Weights of a small mixture-of-experts language model, trained from scratch on English Wikipedia: 128 GeGLU neurons an expert.
Below are experts of layer 13 (counted from 0) of a mixture-of-experts language model. Rows are named router (the router's row for the expert), gate (a neuron's input weights, with its number), up (a neuron's input weights, with its number) and show model dimensions 32-63. Each number is 50 + 12 x the weight over its row's rms, rounded and kept within 0 to 99.
Before each expert's rows: a language model's description of what the expert responds to. This comes from a sample of Wikipedia text that the model never trained on.

# expert 27
It responds to: Word-opening pieces, mainly f and F (f-loors, f-lank, f-lowers), plus fa, ma, me, st and the, to.
router:45 49 43 58 42 49 44 56 47 57 51 53 49 39 33 60 34 24 56 48 45 31 37 63 24 55 64 40 48 19 72 56
gate0:57 48 33 65 48 48 46 55 54 74 57 61 42 42 35 53 37 49 68 41 57 41 30 28 56 30 58 52 54 55 37 55
up0:25 48 44 49 31 40 49 74 57 66 37 41 70 59 52 62 53 77 52 55 64 33 51 59 43 39 46 59 48 51 50 38
gate1:37 42 25 63 37 53 45 49 48 65 53 41 38 59 56 60 39 49 43 54 34 60 43 47 41 38 68 54 63 23 24 55
up1:33 45 48 53 55 24 58 48 31 59 43 68 40 47 61 56 38 47 38 46 41 34 44 49 48 42 62 50 68 43 40 70
gate2:45 42 59 43 23 39 37 68 49 49 43 48 54 78 41 45 49 56 40 57 24 50 49 64 73 69 52 53 68 41 63 56
up2:37 36 49 50 78 63 34 55 40 48 57 39 30 38 48 59 59 23 39 53 50 65 67 37 25 55 31 34 47 57 47 40
gate3:44 52 31 50 46 61 70 64 53 61 56 48 29 60 58 55 36 47 57 58 64 46 47 42 39 50 27 65 43 61 55 57
up3:67 55 34 32 74 51 41 55 33 58 42 58 42 47 58 63 23 41 41 68 57 48 42 54 42 36 47 54 56 57 54 58
gate4:61 64 53 43 55 45 33 43 55 51 45 54 37 45 60 74 35 44 49 68 50 32 46 37 55 45 56 81 52 66 53 52
up4:63 53 53 75 47 65 54 58 39 40 50 44 42 55 37 51 56 57 49 56 64 29 25 65 50 48 76 79 58 36 60 53
gate5:57 61 44 74 65 60 49 44 67 48 63 60 63 43 38 43 29 63 72 51 63 59 42 34 42 53 39 37 33 34 36 63
up5:38 57 54 55 36 57 38 40 42 50 46 66 44 56 47 70 60 68 58 45 48 61 57 48 61 54 61 59 23 47 46 52
gate6:43 51 42 37 40 52 55 41 30 49 11 72 65 71 64 45 49 43 40 49 43 62 51 55 33 57 53 49 54 57 43 52
up6:38 75 74 54 32 62 44 27 63 45 29 75 55 59 51 56 58 39 48 32 50 50 47 44 44 78 33 46 48 58 59 64
gate7:48 53 37 52 34 58 54 70 50 54 36 87 83 45 62 39 49 48 49 56 51 49 52 50 70 68 40 51 59 39 45 55
up7:43 47 63 56 79 41 74 37 52 40 78 32 50 41 59 34 54 54 35 53 52 54 57 44 54 50 47 59 58 52 37 31
gate8:56 38 58 66 26 58 54 37 39 62 52 50 61 36 49 49 54 46 57 24 48 45 49 56 38 41 40 49 60 61 56 55
up8:63 64 54 46 37 79 37 38 60 34 63 34 35 45 52 45 45 47 46 51 44 32 49 57 44 29 51 46 50 47 52 43
gate9:54 42 56 43 38 42 33 53 55 47 39 43 48 75 60 52 64 55 67 39 49 26 40 51 32 50 31 64 47 51 57 59
up9:56 72 41 46 70 53 52 46 72 43 66 44 45 53 47 50 64 47 48 49 66 65 41 69 65 65 58 40 52 62 38 45
gate10:43 39 61 41 57 45 45 45 57 46 44 39 78 76 53 36 50 41 37 27 54 28 40 63 53 55 60 62 51 42 50 82
up10:75 42 71 61 66 59 41 34 36 39 75 51 49 35 49 58 44 53 38 67 67 48 76 42 35 53 31 40 49 60 45 37
gate11:39 65 56 42 47 43 57 35 46 45 28 49 53 36 49 70 29 49 55 45 30 59 43 40 50 50 70 41 65 48 60 58
up11:47 63 30 59 51 50 60 26 74 40 66 60 55 45 62 54 47 57 62 45 48 70 52 26 45 61 55 49 70 60 63 67
gate12:35 44 51 61 36 51 54 27 42 44 44 46 66 45 36 60 53 44 49 60 34 51 60 49 60 55 40 35 59 44 32 42
up12:52 52 49 36 41 45 46 71 47 41 50 47 48 20 52 62 55 39 51 47 29 64 62 36 43 41 48 70 62 27 59 31
gate13:34 38 52 49 57 62 65 62 43 72 44 55 44 55 45 46 64 68 57 50 35 31 40 28 46 44 48 54 74 64 45 50
up13:71 38 70 70 42 43 71 55 52 51 70 40 43 28 55 50 45 43 52 59 56 39 78 41 54 47 61 63 55 48 27 76
gate14:49 42 51 34 59 40 49 54 55 56 57 64 41 40 46 58 62 60 44 68 54 33 43 62 60 41 47 52 52 49 64 57
up14:32 51 48 67 62 62 61 37 56 21 54 61 41 56 31 42 56 70 69 56 60 70 59 42 46 53 55 46 49 59 48 43
gate15:36 43 47 54 56 46 24 43 55 72 65 71 49 61 53 43 38 43 62 34 33 42 56 55 33 51 43 44 60 52 43 67
up15:50 38 47 24 36 44 42 60 35 46 49 33 31 52 52 73 48 64 67 42 42 40 58 42 56 47 38 59 52 50 64 66
gate16:50 60 54 52 60 30 65 49 46 63 63 28 60 36 32 31 55 32 66 45 41 37 36 47 65 68 56 38 33 56 77 53
up16:37 66 41 53 48 57 61 64 27 29 51 72 48 69 59 58 43 46 43 47 53 64 66 32 28 44 61 48 47 43 58 61
gate17:42 56 50 52 51 30 58 45 55 51 71 49 47 45 55 46 54 51 37 34 23 62 49 32 34 52 51 56 62 55 60 38
up17:37 33 37 61 43 67 48 41 64 49 49 46 51 47 34 62 52 29 53 39 57 60 55 54 38 48 60 28 47 44 26 52
gate18:36 42 57 44 51 61 74 55 44 39 65 58 49 62 49 66 45 28 40 41 35 69 34 41 47 41 54 58 61 43 48 69
up18:60 58 64 56 49 60 58 33 62 60 48 59 35 68 34 55 49 37 59 56 61 61 42 57 63 52 66 43 38 74 75 39
gate19:36 55 46 41 37 57 41 71 51 34 49 57 45 49 56 56 43 46 53 64 61 43 43 57 34 48 39 54 49 27 62 48
up19:34 50 57 58 42 42 39 33 48 41 35 39 62 46 46 53 47 54 56 69 52 47 64 55 60 56 44 46 73 56 51 60
gate20:35 46 50 40 37 40 47 36 38 42 41 60 52 76 37 47 31 55 70 50 67 48 33 61 51 58 35 53 51 50 73 48
up20:51 52 61 38 45 52 67 64 35 46 64 35 49 59 53 42 75 45 45 60 66 53 57 77 65 53 42 43 41 57 58 44
gate21:56 59 43 73 29 74 43 50 33 44 45 57 57 65 36 58 44 66 33 34 55 44 47 49 39 41 49 68 50 53 78 42
up21:56 45 58 41 62 52 45 38 36 40 67 37 49 39 52 52 54 70 46 35 29 55 64 39 43 55 46 67 52 68 51 60
gate22:43 51 33 45 39 28 35 50 52 65 53 41 58 57 50 32 50 55 60 40 22 58 38 49 78 32 20 72 54 43 63 51
up22:62 71 44 60 42 58 46 78 62 48 63 72 60 67 39 49 48 44 42 62 50 65 44 71 37 39 34 44 38 43 27 47